{
  "router_cosine_scale": 20.0,
  "init_std_router": 0.0272,
  "n_kv_head": 4,
  "vocab_size": 21826,
  "attn_scale": 0.125,
  "init_std_qkv": 0.0215,
  "steps": 7251
}
Below are experts of layer 7 (counted from 0) of a mixture-of-experts language model. Rows are named router (the router's row for the expert), up (a neuron's input weights, with its number), down (a neuron's output weights, with its number) and show model dimensions 0-223. Each number is 128 + 24 x the weight over its row's rms, rounded and kept within 0 to 255.
Before each expert's rows: a language model's description of what the expert responds to; "raises" lists some tokens whose logits its average output raises strongly, later layers aside. This comes from a sample of Wikipedia text that the model never trained on.

# expert 43
It responds to: Country, state and city names or their final pieces, such as York, Australia, Dakota, Pradesh, Korea, often after in, of, or North.
raises: ",", "'s", ".", "\n\n", " that", " in"
router [ 85 139 136 104  93 133 124 132 112 145  99 150 116 133 137 127 135 103  90 133 150 118  96 123  77 113 158 135 151 153 114 166  88 149 177 135 125 142 114 134 132 139 123 149 104 150 126 150  88 148 100 131 152 101 114 137 131 148 158 157 138 129 123 114 151 108 165 103  82 108 134 184 178 111 176 120 151 118 129 130 120 131 113 107 127 146 135 134 137 122 141 175 106 103 158 123 143 140 125 125 135 189 129 144 153 148 159 155 108  84 124 122  98 126 117 150 107 127 133 111  94 129 122 129 122 121 149 104 108 105 110 161 146 125 142 107 115 142 116 124 138 146  94 137 101 155 103 132  91 144 108  92 129 123 107 137 153 171 109 128 145 130 111 175  97 110 133  93  87 156 123 109 134 136 118 150 134 178  91 157 139 133 146 177  76 117 108 104 118 177 153 177 142 106 167 168  88 136  98 167 136 107 148 138 116 125 111 128 134 103  77 165 127 146 115 102 141  98 175 158 157 122 186 103]
up1 [ 97  79 137 101 115 137 155 104 132 122 144 145 109 158 168 184 150 143  98 154 113 121  95 120 118  90  86 133 117 107 168 136 145 191  84 160 100 139 138 173 143 132 134 129 128 123 157 125 120 122 131  98 125 152 118 127 134 137 166 127 181 141 123 127 140 118 102  68 133 124 106  69 123 106 116 144 125 114 131 161 107 113 112 102 147 149 165 100 127 142 163 156  83 138 130 164 119 120 162 111 135 120 142 123 135 110 134 125 115 119 155 115 100 147 116 137 160 138 127 143 123 131 131  79 114 103 101 101 143 108 173 120 112 141 102 101 116 122 154 104 104 120 141 111 129 145 112 171 142 127 130 149 103 156 109 127 139  69 157 123 145 174 136 147 127 152 109  76 143 118 123  88 137 140 124 208 145 161 100 163 133 113 131 124 109  98 179 151 128 141 153 107 130 129 121 121 102  89 108  71 108 147 123 143  70 108 111 123 143 156 126  91 142 152 160 112 123 118 147 142 144 119 137 150]
down1 [146 149 140 128  78 104 117 139 107 144 104 117 151 102  88  89 126 134 133 134 129 126 156 129 141 166 142 150 124 160 134 131 151 113 175 152 146  66 152  78  98  99 162 144  95 115 138 132  96 155 116 182 133 113 127 126 135 119 162 123 141  91 118 110 183  91 146 176 132 136 121 110 122 134 145 120 163 110 118 122 158 119  57 101 146 150 127 178  90  98  88 159 152 130 131 142  97 133 103 126 147 136 110 134 103 111 149  88  79 137 105 121 128 165 135 128  82 111 134 123 109 137 151 133 152  99 137 105 122 140 123 176 116 104 148 115 133 115 135  82 137 121 149 138 111 109 173 143  69 145 151 156 117 135 135 127 128 130 126 161 138 120 108 159 139 138 146  64 117  96 110 127 150 139 137 195  93 127 118 150  97 191 137 147 120 139 100 137 136 124 119 132 135 137 131 139 136 157 133 131 149 133 104 113 114 147  96 143 116 128 105 103 122 116 107 141 160  91 134 166  98  85 142 119]

# expert 2
It responds to: Head nouns of proper institution names, often before "of", such as University, College, School, County, Club, Association.
raises: " of", ",", " in", ":", " for", " –"
router [152 100 147 142 143 140 108  91 165 143  78 165 104 130 110  70 141 107 133 146 113 125 101 134  77  90 132 102 101 121 143 122 117 147 144 120 128 146 130 154 101 132 127 156 130 148  95 140 132 139 120 113 141  95 118 145  86 182 115 117 104 122 105 122  97 102 158  91 157 118 153 151 168 129 182 136 138 129 115 127 155 132 119  86 120 174 119  71 135 126 151 144 106 125 130 138 124 159 147 133  83 133 100 175 126 152 134 158 170 171 143 140 168 124 126 150 132 106 150 116 102 105  86 153 127 142 173 109 125 108 139 157 141 108 129 111 104 129 106 130 143  96 128 160 122 128 133 123 120 118 108 118 152 121 167 162 188 110 140 159 113 140 100 131 169  99 153 119  97 161 133 152 109 109 129  71 139 126 145 107 100 156 160 111  85 141  80 140 130 124 120 156 109  98 142 134 149 119 138 158 115 133 144 131  57 134 132 134 124  91 139 109 179 141  70 133 130 114 139 131 138 145 113 115]
up2 [180 122  99 119 125 158 120 142 138 145 128 126  89 124  91  88 111 101  87 127 143 159 111 130 162 154 154 114 163 126 149 132 148 175 127 131 130 104 140 130 149 105  98 109 143 109 126 150 123 119 132 116 129 103 134 149 149 112  93 166  93 169 139 132 102 130 126 136 129 126 123  66 114 125 117 145 101 111 119 155 121 164 165 132 140 130 147 129 128  96 118 100 174 138 168 118 147 141 114 142 150  95 134 165 141 128 149 137 132 109 138 106  95  88 136 109 136 187 143 127 127 108 168  95 153 162  64  76 134 101  84 113 144 143 140 105 157 142 136  96 126 109  96 108 120 130 168 159 160  89 157 122 164 119 158 142  94  81 139 165 137 142 105  85 127  82 169 152 135 133 104 164 109 109 101 113  71 108 147 144 138 114 144 116 117 131 155 137 137 124 157 152 134 137 111 120 165 116 117 141 147  82  96 171 123 103 138 134 114 179 127 129 106 142 113 139 128 160 110 138 158 133 110  86]
down2 [133 106 134 153 104  93 111 128 145 131 149 158 139 119 161 125 134 117 114 132  97 115 127 148 104 117 130 126 127  96 142 104 159 136 123 141 104 113 158 157 129 119 186 113 135 201 134 141 137 149 140  66 127  96 145 143 124 129 118 126 126 103  84 145  91 115 111 164 152 134 136 143 170 140 145 172 106 128  99 146 168 159 101  92 145 149 112 114 116 119 138 126 145 111 133 139 108  90 118 145  92 147 124 135 122 138 133 119 129 108 144  98 127 196 114 162  50 163 130 117 109 114 132 138 114 143 126  90 147 144 137  98 110 139 116 150 126 116 130 132 124  90 136 150 129 115 109 190 128 134 139  92 146 133 139  72 154 121 130 175 128 127 173  81 174 121  79 131 106 114 103 135 125 124 130 122 134 124 145 165 130 120 143  86 133 118 131  92 141 142 111  82 106 123 147 118 124 119 155 101 132 110  79  81  87 153 146 150 158 126 152  76 169 106 129 100 123 110 131 124 152 144 150 184]

# expert 24
It responds to: Prepositions and particles after motion or action verbs in narrative text, such as moved on, carry out, pulled out of, studies in.
raises: " its", " the", " their", " certain", " our", " those"
router [104 131 112 144 133 161 144 154 138 135 131 158 151 130 119  97 111 124 106  90 134 112  61  97 119 151 134 168  68 141 123 114 154 139  90  80 148 139 111 149 108 123 131 123 125 137 136 139 106 118 185 129  96 114 181 124 140 141 105 149 145  81 164 129 137 105 119 145 132 168 111 123 107 142 134 124 108 155  76 207 156 156 116 128 154 156 141 149 133 127 110 127 130  99 101 132 132 118 125 129 108 127 136 123 100 150  95 118 118 169 119 102 175 155 126 124 153  70 125 109  85 119 129 161 141 157 120  99 109 133 170 132 154 125 154 100 114 128 109 108 100 140 138 110  73 114 153 131 135 106 111 159 154 130 111 138 118 122 146 137 137 103 169 152 133 133 196 141 113 112 133 115  93  74 144 144 114  93 181 154 162 126 164 135 137 134 147  98 105 133 138 146 169 147  94 123 153 141 119 160 169 113 133 148 103 100 128 121 145 113 121 124 164  90 112 127  91  98 136 129 124 113 126 115]
up1 [157 154  81 123  96 126 128 131 128 111 144 109 105 133 106 139 129 109 119 118 165 129 118 112 147 138 129 134 127 126 125 153 130 153 233 120 154 114 133 146 129 106 115  99 138  68 123 156 103 120 127 148  68 121 121  96  99 115 129 158 144  99  98 148 123 132 125 122 139  77 109 228 106 139 124 161 149 126 108 127 141 145 187 123 117 134 133 106 140 111 158 119 148 132 139 157 142  67 115 131 120 139 126 164 139 155 160 131 133 120 151  80 126 127 175 142 167 144 127  91 158 123 132 128 156 137 183 153 107 171 136 119  85 129 136 113 125  26 124 131  92 118  82 124  94 149  94 134 132 133 105 120 106 170  98 129 112 147 122 130 113 143  92 111 146 136 116 132 162 126 138 162 125 130 135 131 109 126 140 125 147 145 108 135 146 113 118 120 120 134 116  98 139 128 122 138 139 142 126 102 150 106 131 152 131 107 178 113 126 122 138  99 124 129 116 144  90 136 109 103 139 142 110 146]
down1 [ 99 144 146 111 165 128  89 148 133 169 142 172 102 164 106  71  83 129 130  94 119 162 138 127 155 116 163 138 123 108 138 158 103 151 126 143  94 153 137 104 151 136 155 148 164 172 178 110 142 145 130  92 141 120 154 154 154 137 147 158 130 190 147 111 117 143 163 144 108 124 167  95 140 164 150 101 110 147 112 177  98  92 119 119 172 131  90 143 111 141  85 121 118 130 154  73 113 155 133 146 138 109 137  85 106 102 116  98 117  93 148 126 147 172  94 124 148 105 122 140  91 120 171 139 138 150 159 152  96 118  89 113 141 119  90 128 115 127 107 150 138 146 148 140 134 142 150 101 109 100 158  88 110 126 150 132 156 101 120 114 127 130 105 111 138 163 112  99 134 122 136 132 128 120 152 116 158 118  99 106 122  90 124 118 130 122 108 154 122 132 110 146 126 115 131 118 153 120 171 142  80 129 146 144 108 134 115 117  84  89  90 103 177 154 115 102 121 156 128  85 116 114 121 100]

# expert 62
It responds to: Words inside award category names, such as "a" in Actress in a Comedy Series, and Best, Outstanding, Pro, Super.
raises: "res", " mater", "att", "igned", "ag"
router [112 104 141 140 171 126 109 147 168 145  98 101 159 159 134 178 111 121 136  89 142 146 193 143 145 125 148 136 136 130 101 106 135 139 101 125 102  78 167 174 118 115  77 147 140 147 105 118 123 135  95 133  67 138 135 138  76 114 119 117 125 182 145 130 137  93 183 128 107 144 136 127 126 103 104 146 133 124 116 140 153 139 148 107 126  93 176  82 141 120 176 103 132 126 121 140 170 173 116 130 143 152  74 151  96  82 119 121 124 142 122 150 127 156 165 118 131 127  94 151  86 132 112 108 135 112 118 126 108 106 119 129 114 115 101 135 132  97 105 135 122  89 140 107 119  97 143 144 156 126 144 109 113 103 136  74  86 119 174 136 127 135  90 166 149 122 150 144 138 143 137 161 126 128 126  91 126  82 109 113 167 139 157 172 139 138 106 109 128 100 158 112 138 113 154  94 147 102 148 121 108 104 108  95 143 138 110 100 157 140 109 163 135  89 163 112 114 133 140 121 145 115 135 147]
up0 [124 140  95 114 104 160 133 194 136  84 122 135 144 159  99 146 152 116 112 119 115 169 121  98  79 134 156  99 118 194 149 179 148 133 101 104 159 146  83 105 127 163 159 157 136  86 124 114 141 116 160  94 116 135 118 144 135 116 155  93 146 138 124 126 117  84  82 116 129 111 135 116 114 138 130 157 161 156 161  97 106 102  96 118 153 114 149  99 168 120 106 139 157 126 110 110 136 150 113 141 159 146  92 126 159  93 115  91 126 174 181  76 141 149  84 145 140 128 126 127 112  92  90 111  58 101 116 122 140 161 156 105 123 129  93 142 106 150 150 149 142 159 134 119 129 100 146 118 125 139 136  91 104 138 125 162 180 116 116 121 105 149  82 116 117 132 158 132 170 142 130 138 117 138 158 122 135 135 119 116 100 119 135 132 131 110 160 132 129 119 120 113 128 116 145 129 119 134 130 122 154 142 127 132 120 145 100 107 138  57 164 131 137 129 149 130 122 163 131  83 124 161 154 135]
down0 [128 160 136 147 163 108 138 189  94 120 149 114 131 127 121 116 154 123 118 133  86 140 134 117 114 127 104 127 171 149 127 169 118 145 137 148 133 134 129 117  88 110  96 142 122 111 119 107 127 133 148 109 130 123 164  80 122 124 103 121 104 116 133 125 125 164  81 110  99 129 160 150  94 141 112 160 137 170 136  72 132  78  68 105 135  89 137  81 144 102  97 150 123 118  87 144 144 157 125 173 123  70 116 126  93 101 150 126 133  94 165 153 110 132 167 124 118 141 157 127 121 101 133 124 123 159 125 154 100 144 144 164 109 136 140 130 123 119 126 106 109 135 124 143 102 161 115 132 137 150 129  97 102 145 106 164 147  95 171 122 119  98 110 135  92 156 155 111 125  79  95 107 118 106 151 144 132 158  98 144 122 111 159 101 131 108 137 117 153 143 140 154 139 131 149 139 148 167  72 113 116  85 163  83 122 156 147 117 172 122 157 142 141 103 126 146 115 159 184 166 151 126 167 103]